{
  "num_hidden_layers": 9,
  "hidden_size": 320,
  "n_experts": 40,
  "experts_per_token": 3,
  "d_expert": 192,
  "d_shared_expert": 0,
  "hidden_act": "clamped_swiglu",
  "moe_layers": [0, 2, 4, 6, 8],
  "router_score": "sigmoid",
  "normalize_top_k": true,
  "routed_scale": 1.5,
  "balance_loss": 0.000437,
  "balance_bias": true,
  "init_std_router": 0.00679,
  "lr_router": 0.000383,
  "vocab_size": 8192,
  "norm": "rmsnorm",
  "norm_eps": 1e-06,
  "tie_word_embeddings": false,
  "optimizer": "muon_variant",
  "learning_rate": 0.0164,
  "beta1": 0.95,
  "batch_tokens": [65536, 131072, 196608],
  "max_seq_len": 256,
  "train_tokens": 643500000,
  "max_steps": 5277,
  "dataset": "wikipedia_en"
}
Below are experts of layer 2 (counted from 0) of a mixture-of-experts language model. Rows are named router (the router's row for the expert), gate (a neuron's input weights, with its number), up (a neuron's input weights, with its number), down (a neuron's output weights, with its number) and show model dimensions 80-159. Each number is 200 + 20 x the weight over its row's rms, rounded and kept within 0 to 999.
After each expert's rows: "mostly gets" lists some tokens that are sent to it at least half of the time; "comes before" lists some tokens at least twice as common just after its tokens as in all text. This comes from a sample of Wikipedia text that the model never trained on. Tokens count by the router's weight.

# expert 14
router,189,233,189,217,241,186,227,200,179,201,200,201,198,219,226,206,196,212,228,221,205,211,202,174,229,219,201,230,232,208,214,194,215,198,205,201,200,172,217,242,212,241,202,208,196,193,203,186,199,234,213,229,222,188,276,214,155,204,202,178,200,180,176,275,176,205,200,198,211,191,216,194,177,203,211,207,169,189,207,246
gate0,207,211,178,197,252,150,195,191,233,185,199,205,203,226,197,210,197,206,190,192,202,206,203,151,197,166,234,190,185,173,182,178,201,180,179,209,228,202,203,181,198,158,199,176,205,186,178,202,210,196,235,200,213,196,205,223,175,192,202,186,202,199,180,219,194,225,196,186,200,197,240,181,212,175,200,220,194,158,180,213
up0,183,193,173,189,210,194,204,202,224,202,196,203,166,242,185,211,202,230,200,184,196,212,228,177,228,202,203,174,195,209,138,207,193,209,201,189,188,202,208,179,205,174,162,176,148,211,193,179,208,219,183,198,202,188,235,215,200,213,196,198,228,200,195,194,191,201,176,212,200,191,199,185,170,186,196,197,194,204,210,225
down0,206,193,206,187,197,187,201,218,179,211,191,179,183,188,210,221,192,200,195,220,189,209,169,184,191,249,223,234,190,191,218,237,197,214,182,209,187,226,177,198,166,194,199,195,169,226,199,188,231,193,191,195,204,234,176,210,178,200,195,210,156,196,191,196,181,141,175,173,190,222,192,231,146,191,217,183,197,247,199,203
mostly gets: " 2006", ")", " 2012", " 2008", " 2018", " 2025"
comes before: " |", "\n", ")", "–", " 0", "000"

# expert 39
router,221,163,245,207,206,197,204,186,176,198,171,182,196,215,189,206,198,215,188,203,201,225,188,220,182,200,206,213,214,205,226,175,192,210,203,199,205,145,233,199,208,188,209,233,216,220,197,179,179,216,208,224,208,200,187,211,169,203,214,206,226,214,172,199,171,218,172,223,179,190,211,207,174,187,209,211,184,235,216,211
gate0,196,244,199,223,196,225,201,221,199,178,192,224,188,170,258,214,211,159,149,220,218,183,216,203,197,185,166,220,215,175,212,143,192,189,203,205,207,167,189,188,219,203,194,168,166,212,249,186,209,208,230,201,194,217,223,188,210,184,164,185,184,208,186,205,206,206,180,234,185,215,182,218,223,169,172,187,205,191,220,229
up0,178,247,178,204,219,194,228,194,196,187,203,217,201,223,205,193,203,201,194,190,190,204,189,200,172,156,195,161,194,174,158,209,203,191,191,194,220,176,209,223,187,196,215,193,194,205,194,170,202,214,200,187,196,250,155,185,229,210,182,211,188,243,271,186,202,206,207,210,209,193,192,195,222,204,176,169,243,178,187,223
down0,241,208,196,158,186,220,210,178,200,218,199,197,203,166,188,182,209,173,207,185,207,228,253,205,203,183,210,183,206,175,196,179,175,212,233,190,185,200,216,195,178,236,221,227,213,203,212,211,228,241,177,188,205,192,206,212,247,207,164,195,177,198,189,168,219,242,210,177,205,198,243,179,207,188,204,202,193,173,201,159
mostly gets: " and", " in", " In", " or", "In", " &"
comes before: " the", " and", " a", " which", " 18", " was"

# expert 6
router,206,232,210,224,172,176,205,208,161,179,208,217,241,206,179,179,194,196,176,254,206,213,183,209,190,217,172,200,182,208,216,188,232,182,207,194,202,193,218,220,219,229,195,190,203,178,193,184,183,195,184,223,205,250,191,192,172,205,200,183,225,186,204,195,213,191,213,198,221,189,204,170,204,172,184,217,204,219,212,211
gate0,161,178,266,200,225,210,189,208,230,205,212,182,193,196,172,214,193,180,186,206,188,195,156,201,187,203,196,190,225,187,215,192,196,206,177,217,234,182,208,214,211,173,185,175,220,242,205,206,217,162,200,204,259,227,202,189,186,218,176,215,199,197,189,196,198,192,198,215,168,217,220,215,176,197,201,219,205,206,216,195
up0,194,202,217,199,239,190,197,170,207,208,208,222,184,188,147,209,198,208,183,165,204,209,190,256,195,161,195,206,200,196,148,234,193,191,228,207,200,239,194,143,184,198,190,213,223,205,212,160,198,248,200,175,200,227,179,199,191,209,187,188,185,205,159,216,182,200,201,202,171,227,187,192,157,206,183,190,196,195,184,212
down0,199,194,211,196,234,176,191,180,227,235,208,202,175,186,161,210,181,196,193,199,154,211,183,183,223,202,207,219,221,180,180,202,231,222,195,210,246,216,228,228,165,160,175,198,225,217,172,195,203,250,207,183,201,195,164,197,202,214,239,231,177,192,198,208,239,189,210,206,214,227,211,226,232,201,214,171,200,218,190,169
mostly gets: " but", " .", ".", "?", "!", "$"
comes before: "\n\n", "=", " The", "\n", " He", " In"

# expert 31
router,185,170,195,207,198,215,167,213,188,200,213,205,165,201,190,147,195,205,192,230,216,173,191,191,171,196,194,188,194,218,193,185,223,143,197,196,223,175,186,197,203,200,187,198,210,156,214,189,199,179,215,213,215,179,232,213,218,213,197,218,201,217,195,229,176,205,213,201,199,168,180,172,189,206,180,196,206,196,179,209
gate0,197,192,213,198,196,189,201,215,231,214,177,200,220,172,196,235,236,224,194,213,198,197,191,165,207,207,205,186,180,232,194,191,202,186,185,167,259,206,229,164,218,233,211,191,195,161,196,227,169,190,197,210,235,216,222,233,229,207,214,204,187,165,212,215,200,204,207,215,199,202,224,167,200,188,214,193,188,166,209,215
up0,216,187,225,187,220,195,207,226,214,228,205,178,216,210,193,228,232,190,183,214,200,207,208,180,203,200,197,175,163,217,174,200,205,155,209,141,200,207,201,200,198,209,196,192,210,230,198,189,163,211,207,199,231,203,202,209,198,188,203,183,179,189,207,256,178,203,187,200,197,198,165,222,185,209,209,201,203,201,197,165
down0,162,208,179,219,228,180,214,175,211,181,228,229,142,214,196,200,226,235,244,180,211,175,211,159,191,188,186,222,225,188,199,180,213,185,213,214,184,153,202,215,226,203,199,179,186,173,196,200,210,197,182,188,211,201,208,229,205,200,216,207,213,203,221,212,215,184,181,199,193,189,221,209,234,191,190,203,208,198,222,194
mostly gets: "\n\n", "=", " \"", "(", " =", " '"
comes before: "=", "The", "\n\n", "|", "In", "M"

# expert 5
router,217,234,188,196,187,169,205,222,188,195,196,187,258,197,175,187,201,205,184,239,225,224,181,216,218,210,145,220,193,191,204,189,200,166,195,185,200,185,193,220,211,237,204,214,211,183,208,192,189,190,188,209,196,231,183,191,185,221,194,188,217,198,185,191,223,200,214,197,224,181,215,196,207,188,176,225,200,202,204,205
gate0,183,189,207,217,191,225,215,179,225,189,179,200,187,191,196,186,197,182,177,224,192,256,191,180,189,195,219,186,182,225,210,185,182,227,207,194,181,187,224,185,190,178,189,220,212,181,216,187,212,214,183,202,215,175,169,202,208,195,186,189,208,184,209,197,194,190,181,200,156,245,181,175,221,213,216,203,180,173,188,214
up0,210,213,181,186,168,186,213,230,199,177,216,206,219,189,215,203,221,222,210,204,191,192,222,186,174,225,193,151,204,193,225,221,211,216,206,187,201,161,193,206,187,234,193,157,216,209,152,217,166,189,203,199,207,230,197,202,191,167,234,176,191,192,200,184,181,206,181,204,188,200,195,200,170,209,170,206,210,223,192,167
down0,186,187,176,195,203,202,199,198,256,204,192,215,208,183,206,183,195,201,147,214,205,241,186,236,203,211,208,224,202,147,170,183,215,204,154,193,193,167,235,230,183,203,216,195,190,187,158,221,213,215,245,203,206,218,221,199,220,210,188,192,170,180,163,162,198,196,174,159,182,201,196,165,232,242,184,218,203,177,226,209
mostly gets: ".", "?", "  ", ",", " -", " but"
comes before: "\n\n", "|", " The", " He", " and", " In"

# expert 23
router,211,177,189,200,190,181,203,187,124,200,204,195,202,187,254,208,205,216,269,171,208,192,217,214,192,214,183,229,177,231,218,206,185,221,217,203,196,194,178,192,204,217,213,213,191,209,220,205,216,212,189,185,202,227,224,220,193,196,162,187,199,184,214,211,180,216,199,211,218,186,217,192,219,206,201,207,193,171,189,220
gate0,196,205,202,206,181,185,215,200,258,235,232,238,194,178,205,203,209,210,186,180,225,233,202,157,226,190,212,159,209,205,191,161,211,173,210,188,186,214,215,216,198,177,216,191,201,209,197,188,195,214,229,175,184,195,198,204,184,218,229,219,177,218,218,169,206,221,174,179,207,227,211,207,185,188,183,173,172,209,187,227
up0,181,189,175,212,196,210,215,202,211,148,245,225,202,178,213,211,212,238,203,209,209,201,182,202,214,213,221,192,218,222,193,161,224,152,177,193,179,214,238,194,181,199,174,205,222,220,199,201,214,198,199,190,185,162,217,202,175,198,225,177,191,196,212,181,145,192,181,249,201,229,195,207,193,190,232,243,193,233,171,230
down0,230,186,201,221,189,200,179,195,169,206,176,209,207,218,183,215,211,201,206,231,163,159,213,189,194,188,210,181,185,228,225,204,201,223,219,213,232,159,189,177,176,211,206,236,202,216,213,170,193,180,203,197,184,207,200,200,172,197,216,213,178,189,161,227,180,175,173,202,227,201,257,195,249,197,180,215,181,195,183,204
mostly gets: "1", " 3", "3", " 2", " 0", " 5"
comes before: " |", "–", ".", ",", ")", ";"

# expert 38
router,209,187,225,214,229,198,186,197,199,193,207,173,235,193,207,184,181,201,231,192,161,246,205,178,201,211,190,206,235,208,179,187,174,196,203,183,218,170,223,207,210,249,177,212,191,187,226,167,211,225,203,194,212,216,199,201,187,207,234,193,244,214,199,220,171,221,199,210,207,201,205,194,201,187,168,225,185,160,174,217
gate0,166,181,178,182,200,208,235,184,189,195,205,250,174,182,213,213,183,203,172,206,193,196,174,198,205,245,173,185,205,227,187,174,199,232,180,180,185,175,218,203,215,195,191,171,189,195,211,230,198,201,188,205,205,180,185,190,194,199,214,215,216,224,217,214,200,226,216,190,185,175,202,186,199,204,197,191,207,160,209,198
up0,218,206,205,175,207,212,186,184,147,203,197,209,214,195,174,232,170,185,209,209,189,185,172,165,162,220,159,205,202,209,227,205,178,228,196,196,228,180,219,208,191,190,190,179,183,190,222,182,217,222,200,206,221,217,242,186,202,232,190,208,159,202,191,176,191,194,194,179,209,200,203,186,173,221,189,217,222,189,216,200
down0,194,196,184,211,211,206,190,181,236,185,195,186,206,251,155,207,206,215,204,230,252,166,196,202,210,174,237,199,209,189,172,236,219,217,229,258,208,191,175,221,175,229,218,189,184,211,192,218,200,191,230,209,202,202,190,199,227,215,194,182,220,240,200,202,172,203,175,212,191,209,210,215,245,193,210,237,184,178,220,202
mostly gets: " for", " in", " with", " on", " of", " from"
comes before: " the", " a", " his", " an", " their", " its"

# expert 26
router,226,204,196,201,193,194,234,212,156,217,221,179,213,204,201,220,196,221,200,197,211,198,192,203,174,224,204,242,186,239,194,198,221,192,199,194,212,206,187,191,234,213,193,215,212,203,211,208,209,179,207,207,205,231,220,246,178,208,226,189,191,193,200,211,203,209,210,219,206,191,193,202,209,198,201,216,208,150,210,228
gate0,178,219,216,217,218,187,210,229,191,204,195,174,160,158,215,191,186,189,225,200,185,200,242,200,205,196,201,215,203,211,180,200,249,227,188,207,211,194,154,190,207,160,169,177,174,228,185,238,193,227,184,194,211,181,205,208,198,176,189,211,214,172,176,191,205,191,200,225,196,193,205,195,205,173,180,188,213,177,170,206
up0,191,211,200,197,196,247,233,166,234,202,231,234,181,202,221,203,202,209,219,165,229,163,218,184,232,226,168,194,208,227,229,188,212,214,218,221,182,208,200,214,182,187,200,180,195,240,200,212,221,230,214,206,212,200,219,219,178,232,197,224,217,173,234,241,188,211,203,192,198,208,192,216,204,182,201,201,217,206,211,203
down0,231,194,227,158,175,218,184,202,203,245,225,199,193,206,213,200,176,221,197,193,198,165,210,184,235,203,219,199,175,210,227,223,200,199,179,185,199,206,233,210,185,213,193,220,223,193,228,200,171,207,214,170,182,217,196,179,228,203,227,209,192,211,176,217,195,192,229,191,183,220,217,198,197,212,213,230,210,206,169,193
mostly gets: "1", " 3", "3", " 2", " 0", " 1"
comes before: " |", ".", "–", ")", ",", "%"

# expert 21
router,204,246,195,227,233,192,183,208,212,202,192,172,227,213,188,194,190,180,220,203,202,223,154,204,201,237,192,215,218,219,190,212,208,193,186,205,224,192,203,196,202,218,191,184,172,190,225,190,163,253,215,197,194,231,219,188,194,210,222,196,232,257,221,202,175,244,210,214,213,207,206,196,191,170,198,195,198,163,184,210
gate0,214,167,197,190,218,198,223,233,197,240,228,168,201,218,205,177,198,199,232,197,208,210,212,201,188,231,223,204,200,198,172,180,197,187,183,222,181,189,184,202,169,200,172,240,196,224,181,195,166,230,216,169,187,210,183,191,188,192,158,206,185,219,199,177,203,169,246,235,198,186,204,186,186,164,189,228,158,190,192,222
up0,198,184,209,189,209,245,216,204,166,192,212,188,182,208,199,200,207,205,191,178,215,237,234,198,189,171,214,228,220,211,179,199,208,219,230,197,205,195,185,210,214,199,193,220,171,209,207,197,224,212,171,199,208,215,204,190,230,201,179,178,218,160,219,221,199,210,170,214,184,191,194,197,227,194,203,178,188,153,205,176
down0,186,162,186,218,202,172,199,198,197,273,179,190,228,170,183,214,205,202,192,232,194,201,210,186,224,207,215,177,196,180,229,202,207,212,185,184,185,175,188,168,194,161,197,238,212,172,207,217,209,194,222,164,208,197,221,201,214,186,194,194,191,201,177,198,181,191,187,208,196,216,217,196,178,210,187,199,217,217,184,220
mostly gets: " on", " from", " with", " into", " at", " to"
comes before: " the", " a", " his", " be", " an", " their"